config = dict(
    n_layer=14,
    d_model=384,
    n_experts=64,
    experts_per_token=6,
    d_expert=32,
    d_shared_expert=64,
    activation='reglu',
    moe_layers=[1, 2, 3, 4, 5, 6, 7, 8, 9, 10, 11, 12, 13],
    router_score='softmax',
    normalize_top_k=False,
    routed_scale=1.0,
    balance_loss=0.00374,
    balance_bias=False,
    router_z_loss=0.001,
    init_std_router=0.00908,
    lr_router=0.000867,
    vocab_size=8177,
    norm='rmsnorm',
    norm_eps=1e-05,
    tie_embeddings='early',
    optimizer='muon_variant',
    lr=0.00654,
    beta1=0.95,
    batch_tokens=[32768, 65536, 131072],
    seq_len=2048,
    train_tokens=335000000,
    steps=5248,
    dataset='wikipedia_en',
)
Below are experts of layer 6 (counted from 0) of a mixture-of-experts language model. Rows are named router (the router's row for the expert), gate (a neuron's input weights, with its number), up (a neuron's input weights, with its number) and show model dimensions 192-287. Each number is 128 + 24 x the weight over its row's rms, rounded and kept within 0 to 255. Numbers have three digits each.
Before each expert's rows: "mostly gets" lists some tokens that are sent to it at least half of the time. This comes from a sample of Wikipedia text that the model never trained on.

# expert 28
mostly gets: "and ", "which ", "when ", "until ", "but ", "while "
router:129128135132128078105103168159131110114124098128134124102113190078127050100151151111140110113124104104124152119139107149134124154163131126148143140143067087155120128148088126143114178149130123109128106130087165119115107131158172131133147117123143130133095132154119129111136083147139106141
gate0:078173098124129145128136125140097177135130114139154142161114103064111095117135118157095092152128089123113128140139127104062089146136143125168135117126101139140097129143114130121100159151072126132116150116139096129106128136142129117126109155121119140136156092122119130173116095111170176122
up0:149150137073126178127119173121181142112105110150101100118112168125124145105143125150131119099123098129091094174149123097109154111117159136106105132144124122103112155078083130099175159148125140148112156114118133121112168069157121123071153120101136134124165137072112127111152136103117125153
gate1:143138141163134104141139094109133130158142175071136112144155135156076102097115161156086140124137126140143108122101105116099128104125156162119139090108118122125093097175129128101143146147147133103159119103141089146133081079097105141109112146152096112116100128180112147144164147175139161114
up1:128168105097116083126110136120142091153125136092117136137095129092074149144166149125148146102189117132115173141086196146105144167137136116128109103142110132139091164143166143149116150109139104114152113092113138154140108132144136107148143169121137165131096135121154129112077098088090142140
gate2:110136162128129101160120139114134117087120163126148119122151136142117160109101120128154112151102092149140135114152118114103157153085157126104096144068134134109115121140049102125099151098155147153127124108145134098099130112114103169071084129104120129090105178142129197169163115103174149111
up2:131124116114122123115164140109125070135119119161114124145109154084099113112147149103158106135130114141151110136126136122162145122127159124137099131132085147118117109136111119128123162093091141152106074130073113133144133122165119168120120156130116103079147136147142096111143104083118162121
gate3:147129147091096109117127105167131138105122144126116121119152106122135127122118095147130164112113154122141187111173128099140131149140107123125078154161147097107137110106170164127123152168103141116144086123137104132130143136165081136124141121125135109146166157130158100144130170138092144133
up3:103151101110143149129113087087138082148166127120131118116128117150140099154053131079123142202094155145141107076139103105113164153147141075086140090132169141130120104123125168126116149136138145119140145122161133133147124144113149107143117129117108179120103135094122094125071153115101110123
gate4:091126134140088139126131090124136121168118140133135114120106122153137093158150099101100106128140136152106152147131154102123160123106098162116145153125129127118153165099159128151086119093118159151080120142178130110144184140114138122127139154096107138161129140126106154108146177115113125162
up4:180136141115128131149130153106092176126154096144150073114140122094130089124139151098171138140115143115134152159126119137119117136137112116136134110120158126123114135134169142140160181118182116123152126106153130166101151163096117129103151115124145156165167136095186084114117168136122172132
gate5:119130115137160142136080102139159140099089144109087141091155074151137152118133154085115104162143093095090157137168134117141122096131137105122050087097095095123124140090138107106135147173096135111121156140126134140095107132152112103143132101153121144126084125129124157090095142129140067158
up5:133137130077167124143108134169111113122135148128101129102119127157156136147115181071097136179145127097108123139119169140112127134121088057132144107113148129115061129125114106143138137156111108105147130119110124140126104159095137148094104104134122127147139158130122112082099106113132113103
gate6:162141085155105141097111126189151116138126151168104084127149141216167141147133114105085138132174136121148121170115106124123154083161132127165149131159132131120109162086157162133126151078170137157141131158148083103113055147132143167167114119146138136102122162131158116133122146108170119135
up6:101149079097133127106135100146079134148115168132132116120103160189183079097109131139097093129183114114120141148147101127094132128143114119138151155156108144182142103086128142124149086101126131163113143131118139072133070128140123129136104133093147101117137092104124166166078146160177087143
gate7:105151128102103123178150106089097147086149150091119140152139161103151111132126144132071111128130149112096181138104132133089075179089119118098118099131131140157101085147136130154119134100137111120137118129097114141136151118124112123139120101144115097121110119124169106104136140110124134155
up7:130117129151114136143168112125131149148132122119136109147139152090096097187107092153140136105161135080131106141095107172099121077129164149141117124092110097136160129114140137178129117107127162119109105146132103166120125107140116154130160114107135094155157124129119143157157166144098168121
gate8:109143151087126104163139130165120107129131099121125131093151115153129162124147139120149118130114128120118116125132165076124126117175081087103123141150138133106081153129089140124095127143087112161147137128158109148155130147113136118162119120127119149114125177117131102129116109126111124095
up8:115084145158168127120146121085125153156131125151168150127110146125137133127073099155090189134139154129148126102117099097168134157141136184103144138125125089142120164140162119133117162125132123134139150127131137115173150135151126133151132093154105098131098111149095155096191140141110143119
gate9:110138093120139113107160118134168135111105137159106137149150126182171140163124094132108089138162151138130127130125122130138089120158142096108119100161133125104165166156145138103115153127147109119093117149132103131122128130137122156135135151178132167109126133117126102150130104140111079125
up9:111139150125112113120116109153179137163093128127174163192125187152137155130126133105121142140103132128114144136093133110106138125143083136158147108135092118149108070109134128148163150142138065118172125142129148107114139157126116127101128124152134081127127149150095150143114138142112130131
gate10:088141094132147154136145149125168131108091139138082148144146089118168155162098105079142163184111110114160130120103147124124151142107132133114105150105123127184091138122156113132118147152135128082124092163099131085112126130139105131131092126118105168115142124146155073137165180098078133108
up10:129168155125155145162106104096145131131092129118111121220108149142096125113146150089105164132127117152146135146080145123082150154115085108136138134153134118155117101117129108132140157109145115123132115130114114133089160135112115097147127110146148103164139134127143113123097147102106115108
gate11:120096144093148101143127091112110094131123055120123162123135120132133091127167102105175103138108097129139110130162112076122107150168155142107112145106128155098166140095124128081151086115101114153132123123136142152095163137114132130149103138148165125138142103135086152095134137152146087128
up11:165125132131111118097145105151160097142139179165134131116127087093152127145172147140121115144127087119109097114116185126123188079153119110150142141111131156140144118142087118105130116190107119106130110084129151102152138150124085116139139134074121139181111141138116171126120115139085142137
gate12:157114148157162117098113124122117159123084131135134106131118166137155099132114147097110114135163117111150111141122135133105135109094163149171168130109081083060125101154074120126138162165139148150131128152155149136140141116149144122115085155141166077154161153154125161145131124163163092090
up12:138102126103143103127120119114139140124138116153090104080081139106130110143138145146111132165116125164127118092109112127127150137111103176130085109092165167130139174100124146145154102131129136158162139065130149143173124193105116127112143116117137173142091157121167116121131116108122149057
gate13:153133102139108166127112154141128164146103102096108162167136104129164140141106137119121115107122075162158178112109149152136160094112143128168140140158119116178111108153178141183130112147080144124107134112117087109124111131104130119143151102155087165113117120098116093146182117148163153144
up13:152137151157135104134135132101107130169154172121148064112151125126128127166105143151150137103140124149132168169127126152126161135106126091105164087129125136151122129136086138114149122130106156123146134130117127143125090094153124136108193099130155169133120122130166093117076141141146092156
gate14:155123156138137126146074137093161113100118148126112130142132118172158143119144083117101125154128150140129090162146116106168150105172115140062153136104144104090129131106162139158114098116128108160081124160155142130155114153123152113096104105129088134163130127157120157094138139076087120142
up14:145170114156169101099111129184110100139170134133152084149163120110115127144138131150154117168143153146144128114153120121139113146144099119091137132077088120094098134142098120079136125139116121121155096140100114148170137129165107105108150121119124108114132113155152131103102134062134138121
gate15:110107140113127172096156105111123100141111146124180105098156103140101149139145157121111138167105123141136102132183171110163158146092105131112123104093162138120155132116113119096134118179143154151209162141158104177139147101115100145141138113144080119120105104130123097138137137143096119124
up15:092105118105119151140139120136126093115113090141143105134139113136110124137133101109129157126109095167153199130167141108188121165083121113165110094142100131167161151116123115154042112096112091139118129143160122164158175134129141104163101143129052127128114143145128086128165109140133129139
gate16:137124108116121129150165136099122114178136167146142146113182103140085137138132104132121168176126164109141123115123120123177129135117139135105157141179179170137148123116116115114159126132119123085118090122126144086158118144145170172119114124124116127116109101072141144117120172104148109148
up16:104155131103133149160113135119140102134132154096111121127128118078074136145154152137159101118090175146123080107151141165109121134148134144073097113139184124125099124115145146119150116141128125165126140109145194128113099141126165123110146090130143104156126145117121122096111114118133109098
gate17:093153119164133095119123138166133159117108114132168121154131161171133151139135096100148106113112144072139136164140118161142095145185109119098118116102112133147184089098133125142118096143157100210131128153126166137119127121137128109147136126122142107107156100132115098159090148149112167094
up17:151103118143089117147142162197157149126142143115122127119122114131100136138100120149090113109133117110092110080113106113129134136148100142089109134116084109142163160107123063177152146128140121112108151095145110135136132090100179129088172100147102117131127125149152105083139106120122147131
gate18:125100123129107137098137132148117127137108128109118118147135120130127140147101139127191147118172103127162096156186118114125116125104138128135144132129134144098138146112149110091146127140114180146077104135125086146151113114136133128126160147135131110163145155097101113106127065111178147104
up18:126131137125140127095107133116101144100119140104152103098109121119121108124106099163157119144117163142123153114089153100152132124118137094106132138142140122114107117152091156099112124139181131116170163145130164150159157130125095113101094124163128175117111110142142102086143142115122141115
gate19:085115080112095108130099133101145072153087149139159096128103136156159151145169094193132135114138144157135133131138189124169102135148116111119129120143101175124102145133127117094133093171114136129172063101141130144153171146132182103128155164099148134124134081115132104133117138128110129164
up19:096166137134076098105100107135152127173134139113168135118122136112138152147154107106097138128059101081160120123131146140125112132141178130151153116124087137098121103166113133140149098115164142168120132106132137146084158159075142138106156110147117137159089133131118130185083098153112134134
gate20:091132142060115160111159092153100145122144140136098114138136116079146176097098107156116137124101169147181146146077083163125099149181104141118114154138166155095164151116111137106177164090132112158100145109135151140129164127123135148143109107115111160122124119103113097130130106131153169127
up20:097164152149135169140150149104121120091128165105117161103154131120145170103119126146132114110081140147093133146126158137117117148119145156143089126134138129178095150139152120128098125145113172144157139166128136100139114102140108103140139172105115148096078111117113119151129091108146133125
gate21:106103125091107202120125119109071098128116128122142150119123173169155139126107090150178118098106140160132159154192134147119114142090128117155126155121107158152123110072121114110134132154128134084116112135140117128101114106152093114143105143145127093100122124083140122133148144172155079094
up21:134177075154106115112111166168119118159112164118163122104121111130104122141118138118101132119146153105150127123128124106145119137136162086082124109191102147137116130161135145140144126161146065145145070153110108158108147117090149118138145131087105173160129104100158079151084100138131097107

# expert 24
mostly gets: ", ", "who ", "which ", "\", ", "), ", "After "
router:153138124119122064141117139161145093125139101124103119119094154109135071101146159089124104106129152117098143097130105134135106157160140112138111132169130110145116123149119138127128150156120125118145119132110173138146150151137170109132134141111126150115093137149108111097150060147134076152
gate0:115100144155110134130125105116104146125113120130138123144161151114103098081150133066143109108144123131127154141123144115129110149136130135132156146114079096174134094141097138094123167150090084130141135120137143136099132129153128125134118085139124105113125155158114167146131164119106158108
up0:138115128175143101116152127116124119065087110168155125133144185168166129134143158125114135118116078135133141160091111125109122135096101151144182133118151114096120155168112168133097137113128147184155129161114103118100110110127102167176087117170124088192171129137114149142125182163138139103
gate1:123128091127124156095145125162127079150126109138096091102067118130154163136084121144131093146135098132115080133121130128123172125139145107136123108140123149117145126074149072155118097144099140137132148105145128115131188161161117143120103186099101087113131126125131141111168112129104092132
up1:073073110143127132150149125102089111139133104133162156142101055116106146157126156118131162127104143135122106138121123096135158158096158127124158086089138112164146122168142098136149116114126179125107146129187143178126122130143117095140120165131121153127121129115144130142109159134102126085
gate2:129094077069144176121154152117107147117141144145121206142136154132104130144128126090118114118145122131110147111105170129168161122113165107164173141112129143137138166140139134130149143089132144139122105124129110124130165160089123111139103132137113102143127105102138159138163135130162127115
up2:116102122123180079110110179123082116145144169121118146125120089098137120121152162137078135107130123140129150093113176101165112134111142123107131097165094152076124161123124154110106131128128133119117090083140121143105110134125162136124147144145074172139141118190118140119140135085125132150
gate3:118134168105142128123140131119118095089137138110131125122126150149139113115159121140139122114180085122102142164163168121130159120162098147143133143124097130088129168128126095150112116127123118139158144111134064135174123090133101152121094095143092153115123109091150124168094131129193141122
up3:114134113112136128120121185141122143131154127117144164141132152099110129146144122170138137075108128141142151108091105161107096111141092147106086111148124131139119106157171140121125103149136112123148090117168145121166117140109141085114145139119121160127137074148135116101072108153084134161
gate4:128115164101095121107092101160147143121143125132114107122110161124145153130132138160157119139096123141120119106072146134092127114135096063111139147096175162159095159089121142141163122168066110113075169128155128120107104129112114095139139116123163096136120150109094098147096110145124173124
up4:135098146125113124101088110169088106159184129134146148146117166139137131113157142157102119126108130146120137163154137125083103108162131071131125139123140173129106125087104146114133135149094111144102116142149140136112135094074086124155150094141127105130137111129163139101150112153126147138
gate5:122121142127078115118145103136162154165154122155080118164143118107105179160149086144130144098102168188146106105108115123166172136149121120147130147108155118092127136081087134121165123107087090149093122154119127132112157136112174110095127103100143110082110155098083125127109099152111159134
up5:132109129141090131097148144132086118102145143147156179113123194140128091086155109098162120123134115162112142139083102138131126151135122131146145127138150145126172121116130092126121137171113137133095157107150151140146163120126112114143111126121112136167143104178118126141130102144114187116
gate6:105127112108117153155118103130144153130118101125148145153150133132109130145143151106167116116147144147137116147105150126125095107126111131121111158082163103105078066139157121113125085130124154133140121112106150105115150095110157143120107153118170145098150102134102124104151104110154157089
up6:150115113139141108111170098146090096140146145147151135119136127138125114141156136150118154116148116152136096110128093135139127098124150161108130131144142147107126163161104139093129097104160152128127141079170120143112142138161150122149145139145158160139145114161122131136084120110085158125
gate7:124123145147132141103123095126098147118128131092128162138145124123143098119093189098099099128091137092123135114177138118132124148116195107138071085129110121133143128150176142150136134134128127142160170129163110117088163147106132139125134146103151125141100113124134194119147116064107155153
up7:144113144123151116174099122126109101148072151132117102105144110113160118145121116079149128121142112087161116142137157138134161123108116176113172133111117116118101121129101077098082120164120129132192167143144163118098132110134161171101093157139139121131115114110160085119118110149164120141
gate8:149105147108130159120081103137163185142121144124139120120109181137105130146126156096115156133137143136132155172131130112127148122130110147153169143108119079160131152090133137129101113147126117110123098114064095107126117090134127148141148104116111092159158127145122140159130146148180153135
up8:184103183111113105120134131110091129171137103163114132137111137131135107144147112132138115121142102139108146115142131149160140129100159138128097114160144104129173113179107134159118130120116122138124122150128121131120151118151062103140129107158164129104130138093122114122160140150122132181
gate9:101130119147114099134116080149112129081129113174128151119158093122133121150122073153151096164129105150149174157183114144149090156133172098130131108076152109117141168155080143142138159133179131162139136078131070127124110143114108110127121108161121104161138151075168125118163150105079150110
up9:086118137116121090090145141103140129137105135093125144154086177156144122137163112175135104106127125099122128150099150132134136125125151119141136122148149145107152135152126139144103122155126105135144168129150157107140157108130178139114125146144122134130119104103122137178141100141140138172
gate10:136119113134157111139145092135165154133137139138103066142109107139159159152119143124126142161134128142164134167135189115113156110125142105139156166092127142123155134125142150108149136127095173145151176083134088122140153115081120104151133164128140111134111106100126143151134124093144163094
up10:155142110083166134114147139137109086147095113123145127115120120147134169126149113132111131148156101105141111158110117173145153147151140119128083103083140150122096140130129155105145147094157132136156128135151168142083106114110089120133119124111135141119137125155112122170079168097133098153
gate11:128156102146133129120128134108094088109120143138135111151113117114136129097115160098133137145134110137093100167146165131102160112088143158088065083119163115113131122124120113147121140147095117079149141176125157119128136102118127121138090078135133157103096131140150122146113139079119115099
up11:114108106137125135078134161176116098108107096162099159111132101139172108110155126111119138154126093162100126090132137144143122144149129146145121146178126132104142088134137150148107118079111148146129138133135100106130122096102136123170126134111133145124180132112138151066114080152141120138
gate12:113145131118109155132136173101125132098109117080110149117196109132098124109118129134146100067162156098102129093161117111118116103114099152178075148130108141105157120073150087140097132118136141115149132141148125106132136079121112125095069163125099149087163127057116142137122108139120092144
up12:133113170093123089144110132114131137171093124115119132143110141093160132105095144140155097124124112138139166128147138133145138130128093110136140097110093121165095172190121132147160149125111104148138119129119189130110128164111098131119143123103103186122152134149115114111117105106157141144
gate13:138103143170111112123160159107113074093115102117132147137117141124148138105125132152120161114092146159135143118054145127121115125133149130126133128157129127125089109138131111157117136125101126109137145122114149128104123144115152120142155169182157133152141131115143118165093104126072157151
up13:136157173119126134152110147112152116154129067091130132142127154150136131125168144119164196136118148130124120143148149109145130094147148153131131110148135094092137129112156098166131090130172102182130111074109149103131122147133143147110136147091100166065120131173124097144109143126078138110
gate14:133161194156134145168114163112143114194116157085139107133108080147129143094127167073137137116150150092132128105101142141126121125144127067160156120097103115142097139163153107108144144137153178148150174150103147167148127105129120103102110105126109134112127168101136151138136130102135119127
up14:139121081130096125082145073179105099164129161104128073108105138121138111159136127159125180102168118122125123157140120163130123105126135134136121086121156103124120080115100142142122159130155111081137135128127114119108119112152166141116111122116100129135125088140109082107075078147168159143
gate15:125090150104129123149108145174146180141138150150121144143116192136140067159158136131100142117136128135144159184142113153144105121120087109101116161135123141134088100101118117127162086151164087137129111106110132133085153122161137153134125103150139112116142137166117142166096096144138192136
up15:125127106104100099115152136136128112156123165132083106148118106150133143183144092149117140122126162109152104064111137131107120131120128089136127113123130122111125103111138138098131094141128115118130147107114120126116162158104168084129121178135123125111087118137124115142119126162095105127
gate16:117120109096101140107125134107150129147133104143139136150105119162149112151166098127144141149165132116159133142133149132137173149121164119125144110107147129108122163125143148075125144113155162128131153154178058158152136145115159134134131107123067128141133136096168113107120146152121115132
up16:160138122156109092155136122087169172078112134139136135186117137090110101157137143117094139132087106113114141114151171139080122180140109100132125116104142112156098065170167096139118130070143153145128092119096135129140182110149133089123096120142129091122098152198106187113134104107114110127
gate17:119130110160096168162123138146140115186142161182116103154106114128120137138128122119096139164142090134161098108124144139083137124107133136114144152112109161107125140110152140086124103138056121114119113141142143124143107173161141125147139169086134105144145096134120085107149102122162083125
up17:113123141142093090159151123162118068129080139134144094112130142147133131096104127142160118136144139183141128088095116129134143122192102145120092134134142125119130138109100147143145098162095117134067131133098127155178112092116137130099121118148134155093089132102090125101127053116130116119
gate18:102132111150125172109160146148129081135081173121165102106143129170171176143122138135118146133158128106122151161151095107116083128123153139112102099140135146119164147097144140129138156130163133132118134172136121116118127117151090131156097127137133127102121110173129167117111155110131114193
up18:133112175170088140166136174121135122157170180128154157146121137091125130090158085130141086135127151113096138141080201165115158125108109142177173144151104123126108114163105101165115129178141099150144105117143145105088149147109155139105160157155124136142119103132109085128112166118113131104
gate19:147110145161146138108124122134101103125117119146143091115133108174155113084133107153116108117153140150117172067136134127172153140178124155102143144196110133141129142116154086175112135135120142129093123150174098144132136108148110171110110091126085108126145129115116148163152118108188143115
up19:112101118125163122129187153077076096092132089116146125158157109121100101141156141124116160103122151117145102128152123137172131131095129123156116124159102153173194120171108107131137120160108144078155091165124159139107094132118150138167099114093136138132125109156106154102097128137135151157
gate20:118154150098148108085146120139159161111113127112124124145135137116103110140154154126145153111129108115135131074136148124150129106135126139136147142143074117142131102130087155131120092125101104102157128134147123096121080107117114139086125123157133088121130111145094138167155125130102174129
up20:137130071153128173152106116103162131127117128119108096145102119088129164131126144131113167134182127125091080140106131135123130124107128115135155119084169130134092102149095119121094126128145171121128151137151113091113135124119120129110116068172111145140148129137167102120172141145134083094
gate21:136124112138128189102127139144115099085122095185117144137156129122121152152142113158067103095109139193141128122126105119129125123144145114153109124156144112155135169147151119153108130173182135119119152115120119095105069159125106086134107156154097159150113141130135154149122160131164106104
up21:137152161134141117109118122130139105135152163155108116104137140112163113114092194129095142147149152154101138131105150093105133110088176150094148128169110130156127137112141113103111167121136133124099098129139175154130133222114142140130123147181151113145174151103150175151156123142167125150

# expert 17
mostly gets: "American ", "University ", "States ", "British ", "School ", "National "
router:152152159140098127124139129093138097173132121097159093131087133103125127144156132133175108132154153062142107109108149126136142172150135135124174152161128098133157081104117150152131164090188138084108113160123128097140115097187150113070115111108113137113111167123097139100177132189121107131
gate0:143134129121123136127182122140130132082114105132178153090137126118128182126122145104152147157125122119132135076139109140135155107150122129167103147149099144142147109141106089059094124099165159109130168150150158165125122177116084105126123134127113153134153127135125124117115095139183120130
up0:120133137122116134109101154168116118127161126068120144117143134143108142160148100142135122080135202157136199109117115171157189121121153115113085163174104120113140133139128119103131161145145106141108105138133131139129082133120135092168165138128138103163123115118160108119101105105111132161
gate1:156142168111126159125156103139139116139130130095105088143133132119101135162122136141110151146153158107140147139135125105150122124127125088144159106150091167121151079114106132101116154071122098118123117116150159137146110168104156111099094138149129149109132122116119153103094164114118154153
up1:114100113116113108127144140097113168102163102120120174133106144147133122134124149137172091098160145117117139109155107166114120126139108145131105122122136154109142118140164135091137167144110146150156103097116110143159122105079093154141148154120115117136137127097099154112149103144139137125
gate2:136104162095101138122156152130118192120192171160124139124150197116123131088148145105158126132144135150106166132106158120145134123138146106148085081115128163148137163138129092112088124140147137110091155137138133127133163118108100161185152134135104103142127129122133124104113126147127154147
up2:096142107177136099133169110139113126131141077112100161141138136137121106144146132160139126133142164144165140077128122100138138129149155083120125125162112180121136117155131112156112125124148177129137101125125134189085152110115121145102150108111116136145136146119153114144141129142157142151
gate3:139096128134110124137115128082138149133135115121120075120183117124163131095130131117120166107109192139114189171100108172123136125110104067151103131116153124127081137114115105139119149086101108128084143175136123142133130105114132139112096078113125127131166093082112121142107137124123168148
up3:111151113151123112152116100134114093187082111148112163149108114133133115112097125133100119112127135139103095131169140168171141134135144169134153142194133129107085082099119124138105104119180174125117134145167141172094127087143183136111130135137135146109135116096136139092107112086153104113
gate4:102093138111150139173091126164071124181164160095089137166144115133132168094098159105083148158104171124125127160143098126167124098168143109128107091117178149137132154117159101118140152161100051147138142130114126152139153112124151110113179118138128084137125130118140143140134143123161172174
up4:157159115139125116102181119124123144099115153160081148134120104124146120171050117140146105133121120114134117120116120107099140126100135138155116135147091135147125091117127113138071122108144134146134108135100110091099147129129201124141131176123148099073119156121134144108102082132110124166
gate5:110085154124135075102139106137181139129106114146108077166128165127090110171135124146126130125129133103132098124150124155130136113171134134220105111134100107150148139122128144159160182121101147117145109123118132079104151141158165118106135153105137139104137088142173168121134130132119133105
up5:119167135160098161166107161125125102180170141137140166116144138148117114098100166110144167124125162180153161123096143098120131128137176117115128125115126105143157122122121081087132074159122134113118154140190148139154120124120140157174118103146117111121161146138100097093091130145119138142
gate6:103126123142116116123112133137098131113101101132122122133156141131122129128114130182071190111127109114120115113122126145139093119128138090117121117087121129134104152126114145131124146120117118113085122122155137177132084078131118136099116113116102147121124121100071120081128120111129131109
up6:115134131123140120115134154119111075093102119073162129095096158116098154151106133125119156144140102179153072101122150118093135113125116131152121110095143121145108129161164108148149126116122124155135114126142133131126141133115091106155168112105139094102097157137110104100134081060127099127
gate7:126128128098133153108118122112134120127089142183128090130146171100132131105115136125097167135117124116101129158106124138098157106109126103145127175097155125094120137127086131180131139182120142123189140151115119146119110120127097154121161127173102123066094115127111124165105128125129055119
up7:099124138175155153139129142117132151088153149129150157102124115101106117139150082094156114106134093079134165097181139091164142080126163134141101101135131096149146125123100126112090120102142134094131161150133153165115148104089133132134127119098158172117081107079146130099138114099137122164
gate8:129128129167098126118119125146172139105177158120149147153132090092160116115113122118098095085138159132157148107140130148125106139087107126125130143152124134154117101128113156139103131099126102168148084144148108115121131149152177090114090153087140090123163118151145168138153179146151081108
up8:127101104168143131130151109089106164139145114121107127164138136116134139139127117141117115136113168132124125117114122120131161120082105133084173096111170141080113109184168126127148139157099114131134147131119128165115137114113132076066130097133121122124136143132120128136113140118183098097
gate9:155122096145143114098134137117105106095130117113102157138163165118122109151125159070133133115126115141119124118138135158111094081130097136106146112101171127133130126140099155092100123113115106119117099095166162180086118130110119130113147142110106128100120134114095123102125141077118124109
up9:177109128111176114125118150138106141138144167111124140176106107114119127138082110119131148160127128133142156160146131142117081122076138097121178114164086116100154123118083125141088129101100129144128152124143188095154145143145123140127133145129095106104122145136098155113135105128115130135
gate10:132123175124149125137152126101097122145130159114141169144141103152118115116112153135110152132120139125166121107143089132098118133095138112127127095107134140119116161143131090082154143115116125100127137091110159150130130117118127091106166122147104116129129139081081149125115124137143109108
up10:113129093116139130127119136155073126147106101103114116093106152086115136133109163142140097146072126100143131094138117146110128126098111164127144129121135169150212176142154129096163125151101205114157129094158135161137146101104146158116128148125133145139106123133120138138152129137136140098
gate11:135115118146136154102123107074125106113127096133123104137106122136120193153157091095103135147114130126121104149133141087119119150117160158123158112101113086145116164118153118134139146157104148150146106123092084120084083131116128084147146152130138102142139108130118098127125136115125088167
up11:104149127177098146145134113119088136079084159112198112146139105120138118113154139110111104157137115145160128123143128114085118164139154129105118095092142123135107154141137128139140154087076105144156104128138111139098120129139133058103172151106126136145142140126129100166133124111131150120
gate12:091128171142126125144140141079127142117163138126153121127135152101089117158129143080166127139134133146152121105168120098144145117132137151139126132130153157179100129119141105090161115157156133119126079111163082169131164151133154140160128083124155123182168129142154118101145112119141144124
up12:120130101125145150127112083159131086130121099143120144135105118134152120138137122155132145124128146127136123133089093097124137150147134122119124160090140196107101109111130133099146122148135094180129135144160121168098118107107119177108079130127112142135176120091060093085149119142095138110
gate13:132137107110095155126097109125132100106128142137083093148122141074130075132154120147093140149102136102093140124110148131091094157102121128153111118120137137122139124111172101120109058142151157121104131146129169146128143144126120156146106135167130096103119118079135140119124157070131096103
up13:097122132133122171121157084061127118133125119124152146128091135119074110122099103139134147137107127106097139150105097081081140179130127158131135150128104153106151088128121106095117158118144152119116140121137131126155155113134151123124113084112092168103127148126110144130132146115119126078
gate14:065156119162163091162157087108148179122140156150101139152168156155125168092118127113080133145103108107141135116128128110117136128120147135163146126177146131131094162163099133138134168168142157142133137160150117128157150076093125153127111124153124135129103124110137159150122135155137130149
up14:174134146136130161139133107093144139148156104151143136097094157119152150144129134085147131150118152106155105117107123106106148120117139130155151133104110140118135128139126058115137116143184192104119105113131138115159170123123126127097137113123120131196132149134091096135139171099128131126
gate15:128158143103105160109133140149119127121171145134109140129134107133172177164132133141097163133133139146163107126142109124159144060078147144147112138122117144107147075092124122157106139101116182162157127094135125143094120164078128167171122160133089147152134113115108088142114106145144113182
up15:080156143106097108172106084120120136177093150143131088109098107139157107147139114148096136113172114088115098146130135129124144141098122114128157106100127112086063113102144125114123089113165155134138124093102134123090129099143147130057113068093099100129101128106113105089135144125125153094
gate16:142083130107129141095113104144109115122108128112119119152135132125102085139126089162145114085124155105129148075079184085138126128125128137105125159119096125136118156092098109129112110140101114135110091143108137110137126117125128101135133105145181133124091124094133129148117166106106130128
up16:105167142120138127142136076113110132133136104135088088123106138150133100117170135180148098111157164079136148113069125123133157163159106139117090126088157173113138171123146119103142133097135122144081136123076105155137162113156142132123148101103140122117115165103186126142102100112110158165
gate17:124097139147129122117139115139125115123116118204142082171121131137146159136111142127134139112097150123141159120087115115163121095122137105117098135123135136108137165123185133146112131102172121129132116093150076113132148140137112092147132158167137132179153102119197142176143150081152147120
up17:102141128117120182104148124142154116121131139115165128115126114114133112101153063124130106141141127134157123113164162156156106162175092135137152195135125122142127137108105163114099120115124143149156154115130102123114086100124127117121123125152096125144142132144183072110176134159096128150
gate18:121112148161126123149125107129113130112163158122136147143137129107195109121153129134140172158122137108088139147125127114116127113147123095124168108181121117129128124109091129114138135115166076096137147099119113169159117120128072088106126124145114147152136117075113114155098198136127142130
up18:121115123175130100161146117090088091122138122128126136168144121117079138146171154114105100176112194100129112108126116140161168130117165134127133100116173127094179123134106140177141121125112128100117129074172156102121101125167110131101110141115109152123109138121090180094131151156116095108
gate19:092146116101133105134104140128145152121141119140117093122128141125118157136168108166114187184132076136150117138104111109103106143144114092129107104134152174130101162120162117115156119118134150153106088180136115143171127105121097139189152108146163121091139127134157140097139185097088110087
up19:115091130134079126082096124123099129140175141163102184121143118098141122091103103154091178113145127163094148137110139145147117129156123147116132159118108133123154113130128130130152150137137088097106109078157092112131145144152108100117140116123150136113106152101117147160149117145118177124
gate20:130119127134123109178145136116143124128109151144124156137111136116120133122162155116125081110140138113169111129158079126136129111124153139150130071109147150131124134120129147118128150122079105139162113104136155166124144145104114099137107121107107119137135097130152148116104148099132123139
up20:132150168124130127149127143123101156140121124082158108179118128155139119096169138103129166146125131152107068131177134133151131109123155115100167145137141143110115119117093117152102147103136138127110119092106115118140078143124130077073112118094142122129100110160122090122179121125118117122
gate21:105149131099124157115100098157098097163147133096135142125113114101146127082124118124111092138115156133170133125128132158118114115088170101130106137148172133078083134094115150097126123126134141120127113130119075137122138131098153148131060092096106084114126115145142144115133126130132164158
up21:132171129166122092147098136100127113165146150095110136117111107161158092117169138105130148129128141138135091142125116145135153118108133126085129096133154165115109115140157086136141118115131108099163123142142145153101111078111128117148055153157145140121129129148155129139144096138116102143